From a checkpoint of a small mixture-of-experts model trained on Wikipedia: vocabulary 32000.
Below are experts of layer 4 (counted from 0) of a mixture-of-experts language model. Rows are named router (the router's row for the expert), gate (a neuron's input weights, with its number), up (a neuron's input weights, with its number) and show model dimensions 0-223. Each number is 500 + 25 x the weight over its row's rms, rounded and kept within 0 to 999. Numbers have three digits each.
After each expert's rows: "mostly gets" lists some tokens that are sent to it at least half of the time. This comes from a sample of Wikipedia text that the model never trained on.

# expert 53
router:531482533514454483513507476470540510505485542493477527514530516501524462518506513521494505488480522482539485478519463502441487472486507488516496509519492538513501482474465487451498460504486525447538535545505466508509478482555522507516456533475440493540475517503505479507525470496502510511487489539478484523488506517530520505516481455446536538473474503511500502452524516528517529515474479514539513518505477512465472503495505468459527492473497500519517515504499533472480511502514482501453468489446515497500458503468498512493489459504525443492504537493498493464527502475489532470516459545517485461501536477506480487555495482491539504497512502482532547459462498515502528460510
gate0:500480494518522495491523533503486515477451477499467531486492482482503509519531489463479538478512479487488519485508500552478463490468530548561481514541540494555520453499460463515484532530497497509498519479531498517516494476490495515497479494467485493537496502470523525497526494508471483515482533450476523527461503487515489540476531487546507500515491445474524510501480491494529507529492478472480512541492437510436536451495519494462448464487519484511519499470487556467493520480514491507515545487520523520492525502509515508496477504534539495503514485549512492510441513489545549527529550472530471474507470484511507459485467458507469519506502501506502515503507487499517493489473
up0:481509520501505469519533532518479505483449503498485511477499475511520516513535522495476549513525474489479502493508516531515493456467560535526489534522505485516510458502486492494446531524509488490475499534510472496494493455509467515506540474459499447565497498516522464504512519508468486519491497451486525506476510536510494507500492471507523484531444467503538516472463465528537528528532487493491478498496435492433535457480474513453485482502521458515500511474529526481492504484514535547529536499502500513515526507489523510515495491504542482504479497536496508498454479491518581507520535445551481487475472486480471492495494502527473511513522513526487483487486500470517502502477
mostly gets: " way", " However", " said", " up", " According", " due"

# expert 15
router:526483497531453524496486490469529501503472535486505512534534526486470508498518526538507478462541512524514450467511540523484492510519447520519478488519482509535493525462480488499486511528478483494529557508529481486454497506533531480450478517481504553533506492517494515525515475489490535471461526497510481512480521507509535536511531481533483528506483476531477499458510454480502543517470511472513505514495458451478483501511498495476513505442531525501518497503527517472508484513548499479477478488480507515488485527470482514542525506472534496504456534466498463485505479465487458463557500520458461451483529503507493517534489488529489502453458515552505508494502529528525509472516
gate2:496469451498515469535540505490472478469551546495487458523533495503485522504489476509499479461505526517493467533495514535520467521459537528519546511492485525565474532502482504511458515479482511505456482469515519462487468511521516515507475522476494507492510450491463524501504486418487468479511535485519491465481476479485521515497541516480497472545476503499506518456488502497505525492509507506509512505536505509514476496522480478494539503503523533507510524499528511512530464508535531504460516506501498521447482490511481496498523495496491484473492526494521454526496450474520522468519498506456528511417549479545486481517506493543502507514469542454480500530527501511494477546507
up2:527526556441500506527513546524443476495497496506490495510481485504494512454525495495512550514494475478507514486513515450518525506529494530493506501482524494531476430533475514502494504516540432515490489501504522471473476492471496495480515539487512488496507450519557556473513500511523475540512517492493525529511487548459500515501463498485466497506463446505471460510497508488461476507525535501495491475496545517503540502454468513473491516513521495505526423493483498472513490525511478485486495502505492523539490481509503523507486479519498521502483502505506511518493531504517499514482497574566503499526503468499491510492490504473511544521485493513511511491460453526430512454484
mostly gets: " 57", " (2)", " DF", " 65", " MF", " (3)"

# expert 65
router:522498531523487485516513505483487465471467543501481505499509509512520441477491529494435478488527482509513521477522478523473503468518529526476510497479485520487509472522498493487517477508458480445543502511515497503508497493549539487502449492499511489529499502477526509572481484504504533496492465510443489530479502556506504507516492467478546509492447467500460508461462494491530492507478500499557492530481479539520490492504506520491553536495474475505516539523502503505501515496529505510503478480500495496519513534484517538521510465524528472549466486457477491489520467468484479460582473521481497445506561502478538498516498507516512498513504494460523534474446509515509511483499
gate0:461524442499500505526522437497526498498453507474482532460498471504495486464516455507467514524490461475549478523520566495508477454495470494511466501518482498531508494527512490465499486485481495479464516521528527473503509491527501513499492535487521527499518537526499449526535515539487489504491488499473460499476515506482449489515517490485524508471503465486488524535496579489507510514489530484501475457459522488466475469494507509493534497520500467487507510572546504532531515502512496535490478482482483488545537494494513526526544513480487471497526496494488492513495492499493527535477555499523448442511505483500489494555498499507496536479474512503473518464543490484504475546501
up0:530511539513491505470511486528472542494520505509493470523521533500503485545465521494502502464516531502467494481466514457477521496479533488525477483483499513460534553484516487518570514499501502493514519483514489523474507487492469522486421482473523495497483493477509525495504491456498482463528537511492483486534496476504481478511462471531427504530515512495491469519507475486481503476491499487486528528529451478543498537513474505508448427525536545536503474463523481483492490486490506510506520523516484522522520541512510513507514510505539501527500515531516505482525500472465490517486528487450514511448485523516496532510483515532529458491489486518494527531433505489450447510525
mostly gets: "den", "ish", "ite", " red", "hy", "ung"

# expert 36
router:501490500501497505533493510469516454511507529521529497552477523520495484449463480511518521512549488541487464466487518507459483502512460496477469482511482558498542448473506483486503514496467500481537562490530490499500450502508530500485501540480482522524494452502490528492499484536493504477525514499509520532500531528502553503480489447459524528518505525488485474497483458499497509519480473537509502498497470464523491502460459515467501506463513492497526523476499499500481520504503519458495500490463515547535437550503488517560490502478519517482518502447481487493516470516467523506540503537454474504464526519506537458546501455514492464480506516508499522464493509504535517474506
gate2:467518495471503501509494488518554473480538515479519510498519516541542470508465518505516545523505551546516442503490507508478478491519480483520503531486529511482577535458509533504479536536507466480504511499459503501467490485531505520465517445459535491439475480501469509499491475471530482484497448484444490525484505531522475459515498477485539538473514512490481488462518524510486473511500523505483491499540517479480491456513508526476443490472526476480521465496499479468520509546490525482517489472516501490511526482537493491501512504465489484539536492522469534557479476509504477480472531526509507499463490502499538486526496508474504454467541481505540494491506511522500525515509
up2:512446498497507497517507517457500515528509483541482494554539456455464491487489493505457510494475463492480499491530490486504498513539503507485458467495459503495487559464493504468477502504528498517511479480513480475497524485525499475498471514512506544542510537487535511485466489501458504480490510529532481517517499518483512538492511525474489439496454483489520535524497438515484509506547519494527521543491451496495578538498513463508554508516462517474470488519501496539522493520558523490494506473490466480526509540487511513539523526489537518480470482488505509482509485488471504461490513489480511485536519494539495505524518490553519534534453489463461498480499534477488479489466
mostly gets: " kg", " MF", " DF", " 0–0", " 6–3", " 2–0"

# expert 21
router:559485498507480528501495543473507525474445546492485487530490511531518507468469528520479505464504526525492509467485495505443516504502495529509490462501473496479482495508446492487509478499500498490541535503517485455540499545532513483486486526504446486524506496466525493508482480514499516488460489557491492532481507513480529532521500505506554525511481474552464512439518478495498507487523470506521496514499491454474466549506484475469555558484498499522524516481505510495505514499481492517485494507483515524519496554502497480509492513482540463488498546482482473485523484505478531491508458522446483449494535509526502474507498470526474508462501498487502523429475457528522506477552
gate1:520525519506480494533467517536492498508475501514486525469540468506505495507535485507545551481466498489481495530471497487518476543523470515545492501510519548502510498556526514523497492507490525518462511510499533529517513475498495431515522522524509463482455538472528511517465467502514485506468515508475470480485478473541439524469479474502522491519498494520520536494488489472515535503537449520496477485507442495516511489538487451497518449468507496477500499497505468490497486505420499501484515509505517492479513461501531537515459503486539476461492525507529548476482534500504529479460521508546464471501482478530518531514510517508519493492483497488464502555458485522474461495512
up1:495506526480465503524459505501471511469460512487502531507477504505509492493533513504531492515486421501467534526454514492490432549499491552491483544527561508489498466543509491512507483495532492512514524546495545501558529479467529493486505498499524492515500529510471515522432468479497486486461498498490492465460497489505485506495468494498494528517493498511543481506506475466519501494532491521499467489513469536509523523516474499492461504445492487482510506533494496511491519483459487505511530524545545447495529462511516498519473514499512498504486510543497490540492495510462456474499501516547483517485482509496545540514453510498496490494507467551467526544479499510466448532491
mostly gets: "The", " is", " includes", " has", " are", " Its"

# expert 116
router:541470514547492507494483521473528468490501547511462521517517527527505487487473532482466485498506475503472505493545545551484495447506499495485524456461498529479503447489489454490529495524466484504519494524509498514519483514511492454465479480458493526476505518470495510533503455501493511453466509540467527548487492547513477471504477477506511510484522487518511480472501512465512494493485512520515493523512458487515471495547504512442506547492470515492574519508509515500510471507518544505477477511508507494495526529474497509524507471496512481481505530507489479501517495479486467485593522537491480466507535501478528475558450494505500478518512503498498528447477462532533495489485
gate0:535467513515502459529512490489488484487504555536538468557487546492493530489522463514489506509516488492514511465452494554511510506511486541484486483461499503478503514499476531509510501534507523478474490498487452492457462477515492486483494483469478522478499523500500480506492497500532502459472494513496516535492528488499513523568496477543518483512505536482543488504499493465486501549522506484463537515480482542526467483526435536476474476541487507517481498511452505512452484539462487494477551460518543528528498503486492500450492483555510483496480496464490529496464523519503540492492483518489453506473523528459481491471499513457491512515464500486504537479518504505507528510562
up0:528517520513531488533517535515472494508484510464481525521505517462479503496542486525469486525507466472499522495477507515472535539505517517495519486511511499526538528507532504499518528500528498496467483506527460477487567478520462470504477484526456464525512512499488458447468495489505500497493465490528530506431463465487538503509497470533554447490520552525495473493545493479490514534503529471484475508484477528516510476482468551479450478483529522556505507508478480474525510515472488457486521488517499538492499507487532477478486487535509473473513533503525517540518516466449495446495517507508468535555509544456494494498475500484476496519498481495500502463489521462506509511502
mostly gets: "ong", "bus", "bul", "jan", "gr", "ang"

# expert 107
router:526507500538472503525470527483534522511506544501498475564479529530485485476481480494511456510503489505519484490468507509483479494474505518499469496487504519538525477461501481464534458490501482481539523497514472473522484506511512493476467534484504482534473493485497534492460469505483500466506499526476518582523543531493536521519514457467474521476490475503493488472515448496506495542496478511553491535494449472537519481500452527472514528468507475517507549469497503478494523501495497493474478450486554566536467541507484514539502500461503508514526480491515447484509458485458502497521478539501512511473531532489518514544468492522516467517513495505488531473484507513533505484496
gate0:495528542495517490467491464493519532553483490500483546511478526541484519553470507501532498515486511494472517536501507487471501500510496524472510542457499533494496499496496469487473506484502507520495427515546508527486477499528463474480531524514507484492542489507478497482517496485485521478539472532544475513485536517534467488466507482494509490485452515483497504478528505497491467496495490534470505460548489497498522515453438517476444491490495534525490466498505521492490494494551481529508518547492491483493514480565475507480521474517531500463536527453512498508493461481529498525492510515498555487517497504453476493457420456466498483514530507493500504488513496562509497485521
up0:462477508497471478489492497475484476479547496507463467475543498463517478468492522508490509475489543508518481480510535490513522513482505497510476480498498476464521471494485520510566495495509500472545527471492492495506536477496586523534499481527501490516498460493480522541452451525523487546491488526485509515508489491436480496562553496490506501510501438516519496534518443469523548495486505460529508498520510502542465485496557472473507495491524485474540484497494520499497497544486490495467486477478530524493464528467499513520513552483435481521520476520487503499510528513481496476500503488483484531510512527501503497511560521535470544486486539489489493517522518487497516474484
mostly gets: " kg", "^{2}", " 6–3", " ft", " (0)", " lb"

# expert 72
router:532514531532500499516499494501511499525484552482505494547517562496499459496477470534523463501504503519521469492518544519470489486479500517512468481503490505519521500494489470453487514497436495461526512512540483486530457525532556492464479506461488519533529484498519480505491510508461513467480483520477488536478535494499521507473532489501497540509464476535482498449520448499508506552500510516504508505489460481477493502511483491477529528452515505492517547529506497459511476486479508497436478476508545531510511531515510506494486451497555479504481542496485480479522458471477447472554486553486477456509535504509499516547488479510473501502518481535514506510492479536497510488534
gate1:497471518499468502482495500499472504476509526486482537504516473445492478537514508535503479512504489485493496486495501500508497496492530499492480517524546473505468474562526479487510490505507521521507543546518519476458481492517519484513481467491518507484480540508459554541489499474495517552504521456512533488474477486521488473495526507487486529470529556516488488465510472514498479518556547506495533490511521473493560463523468470506470462463487478532519506509590503500471518528546462516489534447509519489518514539496485521501527481479491469509490516537505504525471513455510492502491522422486486519505514467500497494455517520474498465500490484521513551507518474495480468479535
up1:500473512484471516475518493488493501493505539477507519483479498469496474531513475538509481519493470488487485463499489482512518503485519499487518515581523483493461481573502480473493484500487508493510530564531501493458494501537506489515444474490504515480484556524484518525502521493467504553495491455521534512468494467516488483507524526474516508494533575534479506482505489505468459511556539494481532498505505471499518490509460498514482454459506487539515514506532517502495505488514468505496496439517502471543512550521503548498522483486522475511488518531512473518500505475505482485485514434518502483502514473482523496484527504428492478506503482507507534528542464480436481471515
mostly gets: " 17", " 12", " 11", " 13", " 18", " 16"

# expert 91
router:533478542560485478506491503472487529494513542508453493498527503499540442510495521510504471494518511517508513484510491497462490442483496512479499488478474539491539509503519504466533462533478536451553544498517482503481492514568517488512483488461457529500489481504508487507518483506482510504480482510460503534495482533514514503494470429513520506491486504500454540462520511480493518525491479526533477513477458488492484485492464467491516523465489464491546529476520496518486514532495521495467489476476529515509503517497499532497498467484499446507506512469474504449489487445502514428538463520472500468516525514502498504571512507506555490502500524492513532468478499517506484487543
gate0:501490491514529499490504534495526584471569505459485522523467484448487478457504473491512492530519473489503476527458476491521507492507489503517457516517511509494529464459463484497483528494487530430506509524528490520515502478488475539508484500542517505527460521475488510475513498469497488504464471463490497470490487476530523532479491494479518518551474497456477521495482486521495493494512545524476515500511447513513509516475514520548500473482453505530489534460474514533454520540504533488497485529476539509494504477517476538490501460531495493497560479526517499459516478475492565458499509506509516483511526511471492527484478532493512494472484512492518512519528515464510495495564
up0:488457518487520500506488515496468517477505492509527454520473517470495460534520496511532542471427461534516514488506536544476491482514463514531530495516490509510560524547506494516546517526462491527511506513508503465508516494490518510488507511432489520522511484505489498498475521480534440480492514480490491496513477499433492472484523521490505498468512492504522499499506537525508482522498497536484461539493489467520486496466504514503472523535505494477485477499485517491469491467518490518500532525503542482523497474457483546495466540508506517524508492528480489457463514527481470510507535474572481424485495467545478498519479498509490481462529508486514522550534453476514464500521
mostly gets: " building", " body", " create", " use", " cell", " idea"